config = dict(
    rope_base=10000.0,
    tie_embeddings=False,
    lr_head=0.00789,
)
Below are experts of layer 2 (counted from 0) of a mixture-of-experts language model. Rows are named router (the router's row for the expert) and show model dimensions 0-79. Each number is 500 + 50 x the weight over its row's rms, rounded and kept within 0 to 999. Numbers have three digits each.
After each expert's rows: a language model's description of what the expert responds to. This comes from a sample of Wikipedia text that the model never trained on.

# expert 7
router:419579486478451441485492504443393462582357538555497568582531505446556590492543452487448480508544530481611542538498517478503481519533516496417480494617563444464489521497522549540477422544545463535594522501553514472473478472454528418506460482
Structural punctuation in tables, infoboxes and lists: pipe cells, list hyphens, colons after field names, semicolons, degree and coordinate signs.

# expert 0
router:458426479443563578435518505530531491541446593430572413515486504483589420416579455533552505520575436469513580502566485531577510445458468435422578520571476505400513513464547458474527490517514544524472469503494529462495505477502502490483580498
Line breaks ending paragraphs, lists and infoboxes before headings or new items, plus opening parentheses and quotes, and words like first, also.

# expert 6
router:556484484431541518396594494413524434493556495499547593595465526428477549461537584480483516456480375529523532602542468521439499547468491557396494462410460459497450539581534512496539472533488448488368506432441555494499522475464514506483504505
Name pieces of places, people and titles, such as New York, City, John, Al, San, and continuations like Kemp-ston, d-ais-ies.

# expert 4
router:619475473519520560661505524421466531646479538536520560542570567513597508588520542470493486481440510510563463460516523490463603515540495513416608500510565479525499444503538511541471452619537466483394402509502697397595516411459600475425505469
Numbers in lists and tables, years in citations, and middle syllables inside proper names and rare words, such as sor-or-ity, Midd-let-own.

# expert 2
router:649500447403554568464561575470429424447522517513593402581494504493483482463378524498538592487528417487506486564569492573603477487489584518504434533457533520452502535513525514520541455479436491491443508442478497551502430492452429477515519448
Content nouns and adjectives after the or a, such as University, film, government, plus derivational suffixes like -ation, -ly, -ector.

# expert 5
router:412507468420481511548583534522441526547444515510538558521521495444510458497574443451597492515465364443498475492502534560476559551489501479525418552545469365478508426529508511479509458486462515516561547611514595510473486436469591470534476493
Digits and letter codes in sports and stats tables, such as the R in 3R, unit m, ordinal rd, and initial capitals like M, G.

# expert 3
router:565524484518511482546400527450489556506514542555537493451496503455517485529508423480477493480535495604575493535486585492498532462546519481449510527439545418471449561521590431542562452532440510522461471433482482400462545496481615483576671582
Function words in running prose: prepositions of, in, as, for, conjunction and, commas, and auxiliaries or verbs like was, is, said.

# expert 1
router:577515593550549499602460448460594485540413530597491406453552513444574414555463464453477503502554470467521445502505570488560525477467517537476505481461518569577358462537544425542469540558446518475506544511447531465390450524481512526540488446
Sentence-ending periods, articles and possessives (the, a, his, an) after prepositions, and hyphens or en dashes inside compounds and ranges like 2017–18.